config.toml
vocab_size = 2048
tie_word_embeddings = false
final_lr_fraction = 0.02
Below are experts of layer 7 (counted from 0) of a mixture-of-experts language model. Rows are named router (the router's row for the expert), up (a neuron's input weights, with its number) and show model dimensions 128-255. Each number is 50 + 12 x the weight over its row's rms, rounded and kept within 0 to 99.
After each expert's rows: a language model's description of what the expert responds to. This comes from a sample of Wikipedia text that the model never trained on.

# expert 38
router:65 57 61 34 55 27 51 54 44 41 64 54 31 51 35 33 31 47 49 61 63 61 41 52 46 52 42 21 77 64 44 49 65 59 30 53 60 62 50 50 33 34 55 64 62 37 50 75 48 24 50 48 46 54 36 41 65 54 61 55 53 38 45 43 56 64 33 63 32 58 45 37 47 58 42 78 54 33 37 46 46 46 62 50 58 53 63 44 65 56 45 51 33 50 44 48 45 50 60 52 20 64 60 44 58 65 38 44 43 65 56 28 41 45 55 61 54 53 45 57 43 38 49 23 51 61 59 72
up0:47 47 61 56 51 42 21 42 34 62 18 35 68 35 42 43 48 38 67 62 41 47 64 58 53 30 51 39 65 48 39 49 45 87 28 48 49 46 48 43 29 48 59 54 75 62 43 39 44 35 34 52 43 38 51 60 59 60 73 52 46 34 41 59 56 75 58 48 52 38 46 46 44 47 53 35 56 53 73 48 61 56 35 54 33 56 11 44 51 55 47 46 48 49 43 48 44 64 78 53 30 49 51 47 48 61 43 39 61 71 45 48 54 50 57 50 49 44 44 41 47 42 39 62 54 50 56 37
up1:53 38 64 47 49 41 59 43 52 44 59 56 47 47 35 49 53 29 62 55 59 61 34 60 47 53 61 49 49 58 64 59 45 68 33 58 60 52 64 72 52 28 45 52 58 68 62 62 41 52 53 52 35 29 58 63 44 52 54 48 23 60 50 36 51 77 56 49 59 38 55 37 61 44 51 56 49 59 67 60 25 48 53 55 44 45 65 70 60 40 61 69 55 65 37 48 56 64 54 57 41 59 61 64 38 60 52 46 39 45 81 37 45 30 67 18 65 58 56 28 55 37 47 24 52 48 53 58
up2:51 50 38 46 59 36 37 75 46 45 60 64 45 63 49 33 55 58 38 46 58 40 40 41 41 32 47 35 44 54 63 45 66 37 65 60 51 75 27 64 26 44 36 57 44 60 38 65 64 47 51 32 68 67 54 77 70 29 58 49 50 54 87 45 47 53 59 55 52 48 42 43 34 48 53 55 29 50 36 70 15 53 53 53 45 41 44 46 42 56 52 58 46 35 42 42 44 72 55 35 54 48 48 61 52 46 29 45 67 63 31 48 63 54 55 55 55 59 62 71 57 59 29 38 61 47 61 62
up3:57 45 71 52 39 58 63 22 52 47 31 48 47 39 67 56 47 40 51 52 46 45 59 43 62 57 46 24 62 53 46 60 52 58 49 48 60 34 68 55 41 31 67 56 52 59 49 55 47 43 46 55 30 41 70 49 65 51 63 63 56 60 49 39 58 54 49 50 45 50 48 50 60 77 67 49 47 48 61 54 49 50 63 64 35 43 56 35 44 40 43 41 51 59 54 51 55 46 59 45 44 48 62 35 50 46 43 48 31 31 58 27 49 45 53 46 66 62 33 38 52 44 25 58 59 64 60 35
up4:44 61 44 33 43 51 29 57 58 58 41 44 48 60 66 49 57 48 42 46 33 44 47 50 36 21 65 42 61 20 42 71 43 64 30 55 53 68 48 39 45 37 42 55 32 76 36 61 54 55 45 46 31 66 52 55 53 65 77 50 48 57 37 54 49 37 47 64 61 60 63 47 59 50 45 52 51 48 54 45 50 54 49 35 35 41 37 34 49 56 41 64 77 32 53 47 51 55 55 52 58 43 56 47 37 45 32 52 79 40 39 54 65 69 24 44 75 47 35 60 64 56 40 51 54 66 35 60
up5:40 42 42 49 56 48 62 41 61 55 62 45 38 63 38 54 40 36 62 56 50 41 53 35 48 40 52 58 77 32 33 39 48 55 35 43 51 34 62 34 62 49 39 57 63 62 37 69 44 56 65 46 49 44 45 27 48 29 59 90 54 49 39 50 40 48 57 53 67 62 61 41 55 84 32 52 59 30 52 51 47 49 41 52 55 57 57 56 50 27 47 57 59 47 46 48 58 43 69 53 47 73 61 61 62 36 44 44 50 51 60 54 37 78 56 42 28 50 52 26 67 39 29 56 58 34 60 64
up6:49 45 62 59 45 66 57 47 41 37 52 29 44 57 38 52 61 54 52 37 22 44 40 27 31 44 52 48 31 53 47 29 45 55 59 59 58 55 48 81 41 50 50 34 63 46 63 67 42 46 54 78 55 59 70 44 31 33 53 51 11 65 55 45 58 63 48 52 57 33 49 40 60 61 63 50 43 45 59 43 54 49 60 52 33 51 62 54 49 55 62 64 60 63 50 46 67 44 28 46 54 40 53 61 51 47 59 60 33 44 75 49 40 52 59 38 70 69 57 41 57 28 48 35 57 58 63 58
up7:42 42 40 63 57 35 24 35 58 41 36 70 52 35 49 41 53 61 34 69 41 44 57 71 44 44 38 39 65 39 49 61 61 78 61 47 35 36 46 47 47 51 31 50 41 74 37 40 72 53 54 38 54 53 35 53 52 54 46 29 60 42 59 29 54 45 50 48 45 66 50 54 43 67 48 56 66 54 61 42 70 50 36 39 79 30 69 61 34 63 56 69 46 20 36 50 64 28 48 60 50 44 74 54 50 56 61 47 42 26 39 61 44 44 42 40 39 59 50 34 36 48 50 43 50 29 38 31
up8:54 41 55 53 48 50 59 53 70 46 42 70 48 31 19 56 37 52 50 45 54 58 63 46 33 37 28 51 67 43 72 48 51 50 78 51 51 72 57 58 48 25 57 45 32 45 65 48 39 46 45 52 49 53 65 53 46 61 41 41 53 46 56 46 57 59 49 52 60 58 39 46 62 97 50 61 65 37 60 54 45 63 44 17 79 45 62 48 53 57 65 39 48 52 63 32 50 34 67 64 37 44 49 56 58 45 53 58 50 48 72 50 68 58 56 35 46 47 56 41 38 45 57 37 55 49 45 59
up9:57 49 26 41 67 48 51 55 71 55 62 47 38 64 27 54 37 39 65 73 53 48 64 53 59 61 47 64 70 38 29 31 62 54 32 41 58 34 66 60 65 45 58 58 61 44 46 56 46 69 59 31 57 44 56 40 56 32 49 72 64 31 38 30 50 42 41 49 51 63 40 51 31 62 47 55 28 36 48 70 93 51 61 37 42 64 54 50 42 37 57 32 42 44 59 48 37 47 61 50 29 72 43 65 57 49 46 47 57 49 60 43 34 60 53 18 21 34 62 39 56 55 58 43 58 48 70 41
Description: Verb or noun stems taking suffixes, mostly in sports career text: defeat, appear, represent, debut, collect, visit.

# expert 1
router:59 62 67 35 38 28 43 48 57 31 44 56 34 41 29 35 40 60 38 49 75 59 35 62 41 42 44 35 55 60 58 49 63 51 54 41 50 49 61 58 47 41 61 62 58 40 51 63 45 41 68 65 45 54 39 30 37 48 55 39 44 43 63 34 58 66 33 36 66 56 44 50 43 78 51 68 69 38 50 45 65 81 58 26 78 37 59 27 37 65 72 36 42 45 48 52 46 45 67 29 35 52 42 44 56 40 37 51 41 67 47 29 60 75 41 52 52 58 27 54 58 42 53 72 46 41 53 44
up0:63 47 17 58 54 27 42 55 69 60 60 42 50 49 48 58 52 45 33 64 49 23 48 73 50 29 47 59 46 58 51 64 39 52 59 39 48 62 31 44 42 46 53 52 52 52 54 61 69 40 18 44 48 49 62 48 49 24 44 72 48 54 44 44 41 78 47 61 57 41 62 50 54 38 63 60 68 70 65 46 55 54 51 57 46 50 46 43 67 58 57 55 48 60 45 44 62 51 50 53 50 57 49 42 42 50 70 49 24 59 63 47 43 36 41 37 56 30 39 36 54 31 61 64 61 42 61 48
up1:34 57 44 31 52 50 66 52 50 48 49 54 20 56 31 36 42 61 69 55 40 63 39 48 32 44 63 69 55 55 48 52 76 50 43 54 43 30 45 33 55 56 62 39 90 40 45 43 59 58 51 42 49 52 38 26 57 53 38 45 58 52 50 36 52 59 54 47 53 41 59 51 53 59 52 70 66 39 62 57 74 60 58 51 35 38 44 42 57 52 48 55 52 48 52 42 34 53 52 48 66 55 41 49 57 57 42 26 40 42 74 47 42 44 50 35 57 50 49 55 48 39 50 47 66 43 68 65
up2:56 74 33 47 53 72 63 56 49 55 43 29 64 55 33 61 41 51 59 56 59 40 48 49 52 34 69 50 39 52 41 58 40 42 33 34 44 41 68 47 45 31 40 72 46 44 71 60 50 31 65 49 62 69 42 57 49 54 65 47 43 84 55 45 52 46 45 61 48 48 42 50 59 51 41 29 44 47 51 20 47 51 54 64 58 42 43 33 42 38 37 44 67 47 55 53 63 39 55 48 42 39 45 39 37 51 48 54 52 62 57 55 59 53 35 42 53 63 53 42 43 61 38 48 45 45 69 61
up3:47 87 62 37 71 37 41 33 33 35 51 60 54 50 48 24 51 48 57 67 57 50 37 55 53 33 40 51 52 46 67 70 43 57 50 59 60 44 60 54 53 26 52 54 29 54 44 42 31 52 56 59 52 51 62 26 43 71 68 36 26 61 34 52 57 44 52 26 62 68 56 71 43 50 62 51 56 62 54 26 45 47 62 78 36 47 51 49 07 51 50 53 29 45 46 43 46 52 48 53 41 38 39 40 44 49 44 47 45 47 54 42 57 57 34 43 61 52 65 55 64 59 35 42 48 39 57 51
up4:62 77 67 37 47 49 73 36 37 47 55 51 41 27 33 47 55 37 50 53 58 59 42 52 55 29 52 36 55 63 33 38 34 26 68 48 36 64 44 50 47 47 74 72 33 47 50 19 59 63 57 67 24 74 38 40 54 46 60 54 35 59 63 39 46 48 45 57 62 49 31 59 30 52 52 41 63 47 45 47 50 50 50 58 65 36 53 29 41 68 64 57 32 33 32 47 67 36 41 53 48 41 67 50 36 50 80 56 42 54 39 53 49 52 61 32 40 47 56 47 61 45 77 41 49 44 44 51
up5:13 52 56 37 49 43 49 52 63 56 52 47 50 56 52 57 42 61 38 39 53 59 46 65 48 39 66 56 81 41 68 61 74 45 59 56 51 60 22 63 64 34 33 58 42 49 59 53 34 54 60 70 30 58 43 42 63 34 35 37 37 49 55 28 44 59 45 29 58 56 48 49 58 57 65 71 66 37 58 48 47 57 56 33 55 29 47 62 58 43 60 56 48 64 54 48 56 45 66 39 49 24 25 50 62 33 68 80 24 45 33 25 63 41 37 37 50 61 37 60 51 63 41 39 59 63 76 54
up6:55 50 35 44 57 55 82 44 76 55 36 24 46 51 57 41 51 58 49 63 37 52 39 35 47 69 50 61 62 49 53 67 43 45 54 45 41 50 57 42 39 21 59 58 41 53 45 47 51 41 52 41 04 50 46 62 29 62 35 53 51 64 55 54 49 35 52 36 42 53 68 36 47 60 46 32 49 53 61 43 60 63 58 44 56 44 50 43 78 51 55 51 57 44 53 42 40 57 48 43 58 46 41 47 44 56 38 36 42 27 41 57 38 57 64 44 49 35 46 53 73 51 49 49 38 72 47 51
up7:63 32 41 33 48 42 62 70 61 70 45 38 26 43 53 50 49 64 55 45 45 53 18 32 33 65 63 67 53 55 46 44 63 57 36 48 17 39 38 66 59 53 51 54 49 48 53 50 51 52 63 32 37 53 63 70 34 30 52 52 56 60 63 36 61 50 53 53 41 55 51 45 60 39 59 51 47 49 57 52 36 49 44 25 41 57 55 50 58 49 52 49 54 58 40 48 61 55 53 53 80 32 67 66 45 57 43 52 48 45 65 57 56 60 48 53 48 43 41 31 55 55 40 33 63 54 51 65
up8:36 55 30 69 61 54 52 43 45 69 46 51 44 53 26 61 41 51 63 73 48 49 49 57 55 47 65 69 53 56 51 50 77 38 45 41 53 29 62 50 38 51 42 33 63 21 57 66 49 39 60 60 52 45 46 36 58 37 58 55 50 61 60 54 53 41 48 42 60 45 62 69 63 52 71 79 40 45 45 62 52 43 30 33 29 40 39 37 27 41 31 64 69 33 49 58 55 36 63 32 47 45 47 30 53 53 34 41 36 48 73 35 55 43 66 44 59 37 49 75 62 51 17 65 53 50 75 41
up9:36 47 63 59 51 55 51 19 30 49 36 38 63 57 36 62 40 31 55 42 55 59 31 43 37 55 73 63 47 30 43 40 67 36 38 65 50 48 39 43 38 38 60 44 54 35 48 33 43 33 54 54 50 53 67 45 42 47 64 42 53 76 59 43 67 46 60 43 81 32 37 45 42 66 46 42 49 55 52 53 84 80 72 28 67 46 54 55 45 47 71 40 39 54 54 40 52 32 47 49 57 51 35 61 73 53 44 69 58 59 17 70 60 58 51 48 72 59 41 41 51 34 54 50 60 63 55 32
Description: Headers, separators and cells in athlete and footballer infoboxes and career tables, such as Senior career*, Goals, Representing, Professional teams.

# expert 46
router:34 60 42 31 40 33 48 64 61 54 48 49 50 49 19 72 39 65 42 70 62 50 47 59 36 58 43 51 33 59 40 40 69 57 54 57 67 51 49 42 56 66 42 64 57 63 59 33 31 51 60 58 64 41 37 39 26 52 41 52 40 57 47 56 61 49 65 40 62 27 60 53 57 67 37 52 68 55 38 60 45 54 66 50 44 49 57 35 40 71 60 70 40 35 53 50 46 45 60 50 35 43 42 61 38 55 60 36 65 39 70 65 49 63 33 56 55 55 60 41 75 35 53 55 51 44 52 53
up0:18 60 62 59 49 49 43 58 40 50 35 52 52 33 61 69 47 48 52 43 31 63 42 56 51 62 68 44 46 16 52 49 45 63 62 39 29 56 58 34 16 68 35 52 39 62 63 54 41 43 48 57 42 62 58 35 36 55 46 57 41 62 22 29 73 45 61 72 48 42 46 53 36 44 44 44 50 48 35 18 31 40 31 62 63 49 49 53 57 45 47 64 25 69 81 49 54 63 59 40 49 32 38 54 53 43 52 51 55 45 53 57 63 40 36 31 69 72 58 46 47 55 54 60 53 55 56 50
up1:50 64 68 52 57 32 57 57 56 71 48 70 44 55 56 50 53 67 46 41 78 35 38 78 22 52 53 47 47 61 65 48 52 49 40 44 43 44 55 49 48 50 50 37 67 30 50 44 40 52 29 58 42 42 54 49 55 46 45 52 48 37 65 47 68 56 63 53 46 28 47 32 67 65 67 40 52 41 41 88 36 36 43 63 37 31 28 39 44 78 33 76 48 36 58 44 40 58 45 68 51 57 65 58 59 54 65 38 37 37 47 47 54 55 29 48 50 41 35 52 47 63 62 40 69 51 68 45
up2:40 76 72 53 45 47 66 51 63 58 53 49 36 49 19 51 40 63 49 41 33 66 55 47 49 46 36 33 65 71 26 42 39 40 75 55 48 41 48 44 66 30 43 66 41 44 66 78 55 48 54 22 65 78 56 69 61 60 47 60 58 48 60 37 47 45 44 49 52 29 46 53 60 53 43 62 59 41 28 49 47 58 55 53 37 38 57 54 53 63 51 41 80 60 48 53 35 45 53 63 62 49 54 30 51 52 62 66 35 31 38 42 37 41 50 50 50 46 23 40 40 32 30 59 57 49 50 60
up3:44 61 47 50 64 37 74 53 55 56 48 35 52 44 42 62 50 61 42 58 57 35 31 61 51 75 51 43 65 56 61 51 38 64 54 60 66 43 56 51 39 55 24 46 39 77 42 44 43 78 55 55 50 43 61 44 46 58 65 39 62 30 66 49 60 52 36 66 75 68 53 40 50 50 57 50 52 43 52 74 35 38 47 42 53 31 55 46 67 48 71 55 49 33 59 19 51 67 38 39 49 40 34 39 38 40 52 60 57 50 44 50 44 63 45 42 64 51 39 56 66 70 51 44 49 48 47 50
up4:42 67 43 51 63 47 40 31 57 28 75 32 79 53 42 44 49 39 58 57 39 46 39 45 46 56 66 51 41 66 25 60 71 65 63 47 69 84 50 52 57 50 51 42 59 69 66 51 59 45 54 63 58 59 48 76 42 29 44 71 41 81 53 48 52 49 53 52 59 26 59 64 56 31 66 58 43 52 37 37 34 42 42 73 41 53 47 46 60 45 54 46 48 62 39 51 58 61 39 61 50 52 35 58 52 46 52 27 71 56 63 51 48 46 58 16 47 45 47 50 67 45 61 51 67 52 86 45
up5:51 59 59 23 65 36 56 30 54 42 42 48 55 41 57 34 39 14 39 53 54 52 45 28 29 56 41 50 42 61 26 62 57 67 52 37 63 60 41 71 59 61 47 52 44 53 61 47 71 49 64 64 21 70 39 64 48 32 44 60 54 69 43 51 63 50 42 42 47 50 64 68 69 57 51 49 50 73 46 63 53 35 56 54 51 42 54 69 58 53 29 39 64 55 32 54 44 52 44 82 43 50 41 34 64 50 30 62 50 44 47 54 49 65 65 31 51 48 67 48 50 35 58 35 58 57 57 38
up6:34 42 65 39 52 45 51 45 32 57 27 78 26 26 63 58 62 51 21 53 55 48 49 41 53 47 38 46 42 50 38 50 48 49 49 57 54 59 45 35 43 23 40 48 58 51 64 47 50 66 32 68 44 64 46 39 44 25 43 63 45 55 48 48 65 64 57 49 39 38 33 59 65 41 52 72 44 48 58 77 31 56 59 78 86 50 23 48 46 55 65 42 70 49 45 53 79 54 37 57 47 47 54 44 45 55 50 43 59 67 35 40 33 62 48 61 53 57 39 49 48 51 42 53 51 67 22 59
up7:35 60 39 55 54 61 33 47 55 65 59 39 48 62 45 36 54 36 61 23 61 60 56 56 57 27 49 44 44 52 59 50 65 46 46 24 24 67 58 51 18 52 27 54 73 66 50 54 64 62 45 52 58 68 41 40 59 80 61 43 29 63 49 42 31 62 52 56 48 55 69 49 17 61 77 39 59 53 79 41 46 41 39 50 35 48 57 41 52 49 58 46 48 62 46 49 44 32 38 68 45 63 47 48 53 56 30 38 61 43 47 50 63 37 59 38 55 40 50 68 67 58 46 29 58 50 57 50
up8:55 65 74 41 63 67 56 53 74 39 32 54 56 45 32 52 54 50 47 63 27 56 42 79 39 45 56 38 61 50 48 43 47 54 77 36 35 46 56 45 50 40 36 58 64 50 38 50 29 58 55 42 46 57 62 43 58 45 55 53 68 58 51 43 69 37 63 53 49 17 48 38 28 63 46 24 45 54 44 68 23 46 53 61 42 31 43 43 39 63 48 65 29 64 35 35 37 54 28 46 52 65 58 58 53 38 61 40 49 32 41 74 41 34 45 54 40 50 54 54 50 50 51 64 62 52 40 30
up9:53 21 64 49 34 34 62 43 58 30 54 63 47 37 54 69 23 40 50 47 55 58 39 65 38 39 42 58 31 41 46 32 47 47 53 63 37 51 50 61 49 61 71 32 43 59 44 49 42 46 37 70 44 43 53 48 43 46 48 59 67 59 41 29 58 32 65 58 37 79 50 47 38 74 59 66 59 53 31 61 49 35 55 74 56 46 59 34 47 55 55 50 28 48 40 42 32 68 47 36 59 65 52 53 55 37 46 69 46 65 63 64 52 53 46 56 43 42 67 49 53 76 46 52 73 66 58 30
Description: The head noun or preposition in article titles and opening definitions, like season, Village in, Township, plus commas and parentheses.

# expert 5
router:53 40 45 53 54 70 60 55 56 42 59 49 51 45 47 48 55 59 42 78 32 37 75 37 55 56 40 58 52 83 64 44 40 56 26 47 54 53 38 46 64 64 63 46 53 44 58 25 45 60 50 58 60 60 39 49 44 51 55 53 46 40 37 54 36 54 51 47 67 61 42 36 43 40 53 44 50 42 67 74 53 34 41 38 60 52 65 43 64 16 42 36 42 37 28 51 41 52 33 51 56 60 52 43 42 69 34 29 46 26 72 48 41 37 39 57 48 40 52 48 57 65 53 43 44 62 62 62
up0:65 31 45 56 45 63 39 40 47 45 49 37 73 40 61 48 58 46 57 59 55 30 43 37 44 50 37 53 56 42 52 63 56 34 42 45 60 50 53 61 69 34 38 43 44 64 55 53 52 52 21 73 50 56 56 59 47 47 55 72 45 58 48 48 75 56 47 50 67 51 40 56 73 50 42 44 55 36 43 20 68 63 42 42 45 26 40 48 60 44 37 45 43 57 27 39 63 54 31 59 55 31 38 50 64 70 67 43 34 51 18 20 53 41 36 41 53 45 37 55 59 43 48 47 51 63 68 33
up1:47 73 56 67 63 71 51 62 56 37 53 40 42 32 25 47 59 53 78 63 32 64 37 52 62 36 71 26 55 59 49 47 62 62 45 53 17 39 50 54 41 60 55 53 61 46 57 39 72 49 72 46 54 55 62 67 56 53 55 56 40 54 63 45 43 53 56 57 52 37 36 52 47 35 47 54 33 56 32 58 57 50 49 46 44 53 50 51 55 28 51 49 38 46 41 31 48 53 63 61 40 56 40 49 53 65 43 51 61 31 59 37 30 44 52 46 70 45 45 54 57 72 39 16 51 39 48 57
up2:57 62 22 32 37 53 49 59 50 33 73 39 55 43 68 50 41 56 47 58 63 37 47 43 50 68 44 51 74 68 64 61 45 62 58 61 43 53 39 50 55 33 49 61 43 49 48 56 52 44 38 67 54 34 49 82 41 48 57 44 31 48 52 47 41 49 48 30 32 63 44 55 57 45 49 39 42 76 53 48 47 29 25 60 39 56 36 62 70 42 60 35 53 40 73 47 59 70 43 25 69 48 58 56 52 41 55 61 24 54 45 35 25 57 57 58 50 51 19 56 38 65 39 49 47 53 64 53
up3:22 50 51 32 55 62 61 50 40 55 51 53 47 36 52 36 39 67 56 69 68 52 53 52 42 46 41 35 46 58 43 52 43 54 41 49 38 54 43 28 52 47 56 31 81 52 41 51 34 56 41 68 51 62 37 57 75 52 58 65 38 51 52 47 81 46 49 51 64 62 54 45 53 40 48 47 61 55 47 47 43 48 69 54 45 36 31 49 26 49 37 59 48 66 42 54 62 32 68 49 36 45 57 54 45 53 58 56 63 59 14 44 60 66 56 41 46 57 35 57 71 39 38 67 50 38 47 53
up4:49 37 40 29 54 55 45 52 52 45 78 67 39 47 58 33 45 23 48 61 50 37 74 55 42 40 53 49 50 64 66 48 42 72 49 66 60 48 48 65 65 34 58 23 54 58 78 46 58 43 33 37 62 39 45 58 50 51 73 86 53 40 32 51 77 46 64 33 49 50 53 48 47 48 55 40 31 33 52 37 62 32 43 38 52 57 51 62 39 35 53 59 36 54 49 44 57 38 59 51 56 56 62 49 45 74 31 41 26 61 42 53 60 27 56 49 45 41 53 27 44 44 54 43 53 56 56 49
up5:44 52 44 53 51 38 61 68 67 50 65 44 42 69 34 45 26 43 53 46 62 43 38 46 56 53 46 56 74 82 49 44 43 54 32 58 60 49 57 65 43 47 61 52 82 56 39 47 44 57 40 49 60 64 67 53 29 48 49 62 54 37 41 55 20 34 46 47 53 42 54 45 41 60 53 59 25 46 40 32 56 41 36 45 57 60 70 36 63 24 37 49 45 41 44 51 60 45 37 53 42 42 48 58 34 49 28 38 45 33 59 57 46 44 71 49 40 46 69 37 56 74 42 59 43 72 67 51
up6:54 50 53 46 66 53 63 49 59 37 28 55 43 73 58 75 53 59 67 50 44 53 56 34 40 73 52 43 55 38 53 52 46 34 40 47 47 68 41 52 66 46 76 39 42 34 64 53 74 32 61 44 70 36 53 55 75 33 47 47 41 59 51 42 59 42 56 61 54 39 55 29 50 75 65 63 59 59 55 38 41 58 56 26 59 45 70 57 74 42 59 29 43 78 27 53 54 37 34 45 38 49 44 36 51 48 44 46 29 40 55 30 71 38 64 45 36 32 25 51 69 54 45 69 48 65 51 60
up7:38 52 36 47 44 48 53 47 42 53 42 63 45 46 54 37 64 67 48 57 37 49 48 43 45 43 43 43 51 72 58 48 70 55 38 43 43 32 25 58 62 62 75 66 64 40 46 39 82 60 73 70 62 54 47 54 33 39 37 65 53 49 78 43 62 43 47 27 46 48 37 51 41 43 67 52 32 46 48 45 35 42 51 47 65 44 43 39 56 57 70 41 69 50 35 62 57 69 48 55 50 67 55 61 42 78 63 26 50 54 64 63 41 49 21 48 47 52 46 26 75 55 51 64 54 52 28 83
up8:54 43 54 55 46 46 51 38 57 58 51 66 45 49 23 40 76 49 48 54 62 64 51 51 25 42 41 34 46 51 50 38 59 51 27 56 43 64 58 47 40 54 53 37 75 57 61 36 49 40 50 34 44 63 47 58 62 59 47 62 42 40 48 44 45 41 46 40 47 37 55 59 46 43 74 37 46 41 65 70 45 44 48 48 50 52 58 40 68 17 50 56 55 45 50 44 55 61 44 49 59 64 49 75 51 74 61 29 50 56 72 53 41 63 73 37 65 29 51 57 62 45 57 35 50 62 56 56
up9:68 55 59 57 38 73 61 68 44 37 38 39 41 51 52 49 44 46 49 41 39 43 34 55 60 50 78 55 48 42 39 34 56 35 59 46 57 43 43 37 53 53 32 70 51 73 48 55 38 64 31 67 51 67 41 62 54 38 61 42 36 38 41 48 57 41 58 49 50 54 46 59 62 55 52 48 54 31 42 60 62 49 48 62 29 40 61 56 78 54 52 58 63 24 59 43 52 56 65 33 46 43 46 37 55 61 49 38 48 42 20 57 47 38 52 48 57 67 60 54 49 54 59 49 49 37 57 32
Description: Word-piece fragments inside foreign or proper names, such as Pana-ma, Chil-e, Im-age, plus stray non-ASCII bytes and commas.

# expert 7
router:79 53 65 40 53 26 49 57 55 47 61 75 20 52 26 36 40 61 40 70 51 59 49 59 32 58 34 37 55 55 39 51 44 51 43 50 44 44 69 44 50 49 52 47 35 48 57 38 48 34 58 60 60 66 40 23 31 45 33 53 23 36 56 34 55 50 58 40 40 42 50 32 48 66 47 66 51 42 48 81 54 65 70 55 67 46 58 50 48 69 59 32 68 40 31 53 42 65 50 43 52 50 55 40 47 41 61 48 48 57 58 50 22 51 68 59 44 42 45 52 41 39 58 27 50 61 35 64
up0:34 78 42 55 49 57 68 61 46 57 56 53 49 58 55 44 46 66 50 43 48 58 59 54 36 29 58 56 53 57 23 62 51 56 54 58 48 63 40 37 59 52 52 65 52 40 27 32 47 79 69 44 53 61 59 40 30 49 37 57 32 45 46 36 37 45 50 56 57 50 47 39 28 49 55 63 62 38 69 54 45 46 57 49 63 34 46 50 59 48 21 64 53 55 60 55 66 40 45 42 43 25 64 63 40 51 61 49 52 50 44 69 58 63 32 59 37 63 49 50 67 73 42 79 61 53 37 72
up1:51 47 55 34 52 59 44 55 39 43 58 56 54 23 47 57 49 40 55 49 50 40 50 37 62 46 54 25 18 58 47 33 46 59 35 38 47 44 46 63 47 52 26 62 41 61 45 51 57 58 44 42 58 76 58 48 43 53 58 40 44 72 45 48 65 42 51 66 40 49 55 69 55 37 44 61 49 47 52 63 59 46 33 54 50 33 50 57 62 43 44 56 53 53 39 47 49 41 66 73 76 52 59 23 49 45 46 41 64 41 62 41 42 62 54 53 68 35 44 44 36 54 53 44 56 58 42 58
up2:24 59 58 59 51 50 52 35 55 44 33 63 42 56 42 54 60 60 58 27 41 68 51 55 48 50 73 46 70 50 40 44 24 62 56 54 54 50 36 41 53 45 43 45 61 64 70 44 48 61 52 57 41 62 44 43 33 46 37 58 51 51 47 45 61 61 49 26 44 43 52 52 52 75 54 39 44 34 37 65 85 20 41 59 63 49 53 56 64 61 53 42 34 51 77 47 48 54 38 52 42 53 53 60 40 52 57 75 35 61 32 72 44 62 42 44 59 46 57 41 38 59 60 44 57 35 62 42
up3:40 67 51 28 51 43 54 59 56 45 27 50 42 52 41 45 37 45 38 41 43 60 44 49 39 54 44 45 42 41 62 69 27 55 59 49 28 60 36 48 43 21 64 69 68 54 64 48 49 40 50 35 50 46 65 48 55 52 56 38 59 50 45 43 55 68 43 25 43 58 55 53 51 64 60 66 42 53 51 54 47 40 63 64 80 37 52 46 63 50 65 67 28 67 39 37 68 51 62 41 33 56 58 41 44 54 45 58 41 39 43 38 54 47 58 60 54 37 46 59 62 37 36 60 56 51 57 47
up4:67 38 65 34 56 39 42 61 22 52 61 53 58 48 56 52 55 47 47 54 65 39 29 36 39 43 33 47 43 66 37 45 69 39 81 32 54 43 33 50 53 41 30 37 59 71 53 47 53 35 50 51 41 56 65 42 38 45 55 32 62 72 58 55 53 50 78 30 42 60 49 43 55 39 62 55 51 59 40 48 76 58 45 61 25 63 60 46 55 46 63 39 60 52 52 51 54 45 34 59 26 40 46 56 44 42 61 63 48 47 43 54 45 39 37 49 50 66 42 45 34 60 52 38 55 53 49 25
up5:47 59 50 50 44 39 34 47 33 45 30 40 42 49 61 45 55 54 43 58 54 41 26 55 48 47 33 33 30 75 48 63 56 65 61 69 32 58 28 54 34 60 65 59 49 39 48 46 40 57 52 52 44 45 47 54 59 53 48 60 41 55 67 51 54 49 58 50 44 48 57 44 61 69 48 31 73 63 42 40 48 51 65 47 67 34 52 35 54 64 58 55 55 54 30 40 44 57 51 57 51 37 46 46 40 54 47 57 50 85 44 50 39 60 39 45 56 97 64 70 38 52 53 43 46 27 62 62
up6:56 61 56 71 59 67 46 61 46 50 37 31 60 51 75 61 41 35 56 52 67 62 41 12 65 59 49 54 51 46 41 32 56 54 63 67 48 49 37 57 58 23 55 33 38 55 49 46 53 52 38 47 37 42 53 53 56 67 61 59 17 42 68 37 45 50 66 54 44 51 58 59 58 56 63 41 31 47 34 49 43 43 61 54 36 38 43 67 29 52 64 46 44 54 44 50 50 31 48 44 55 21 46 45 43 60 47 60 40 47 48 68 60 46 77 54 48 48 35 51 59 63 49 40 56 32 57 49
up7:62 74 65 56 71 42 69 22 44 58 50 57 28 35 38 50 52 53 60 63 47 48 39 55 45 55 47 40 33 48 32 55 56 32 64 46 64 53 63 67 43 38 49 55 47 30 49 61 65 31 53 59 54 63 52 52 52 61 50 50 43 41 56 40 53 48 51 31 38 40 46 58 57 77 49 62 36 52 37 45 43 78 46 57 31 30 31 35 44 56 50 51 64 48 40 51 47 39 65 53 42 52 47 57 50 50 48 47 62 50 25 46 50 34 51 55 50 39 57 70 62 37 57 46 54 61 63 32
up8:59 41 54 42 74 43 32 38 66 47 44 49 54 34 56 34 67 56 39 55 39 69 51 49 59 70 58 45 46 39 36 42 56 45 44 66 80 47 49 48 54 47 39 63 82 46 64 56 39 45 54 61 41 44 49 60 39 37 37 58 48 48 41 45 62 59 61 26 64 45 63 59 45 84 44 55 42 43 34 58 73 46 63 58 49 33 37 50 55 53 35 48 33 64 54 43 50 47 50 52 32 28 41 40 57 61 41 48 37 42 40 54 30 56 48 41 61 49 60 52 52 54 40 59 56 50 68 39
up9:57 39 25 44 43 58 42 43 50 49 59 52 41 49 31 47 32 58 62 51 52 28 61 44 50 26 59 30 57 43 47 35 38 51 42 58 42 54 58 79 38 45 33 54 58 71 52 52 35 46 57 58 60 48 55 46 37 22 29 75 28 22 60 19 36 75 64 66 60 50 51 41 40 53 50 48 51 39 51 58 55 48 46 43 39 44 42 63 37 35 68 55 50 73 48 55 62 51 55 51 55 57 51 51 47 42 60 52 51 76 70 17 52 55 40 26 73 43 48 55 51 53 72 42 59 46 47 61
Description: Word pieces inside foreign names and the short word after a place or club name, such as Azer-ba-ijan, Drago-vol-jac, agreeing, at.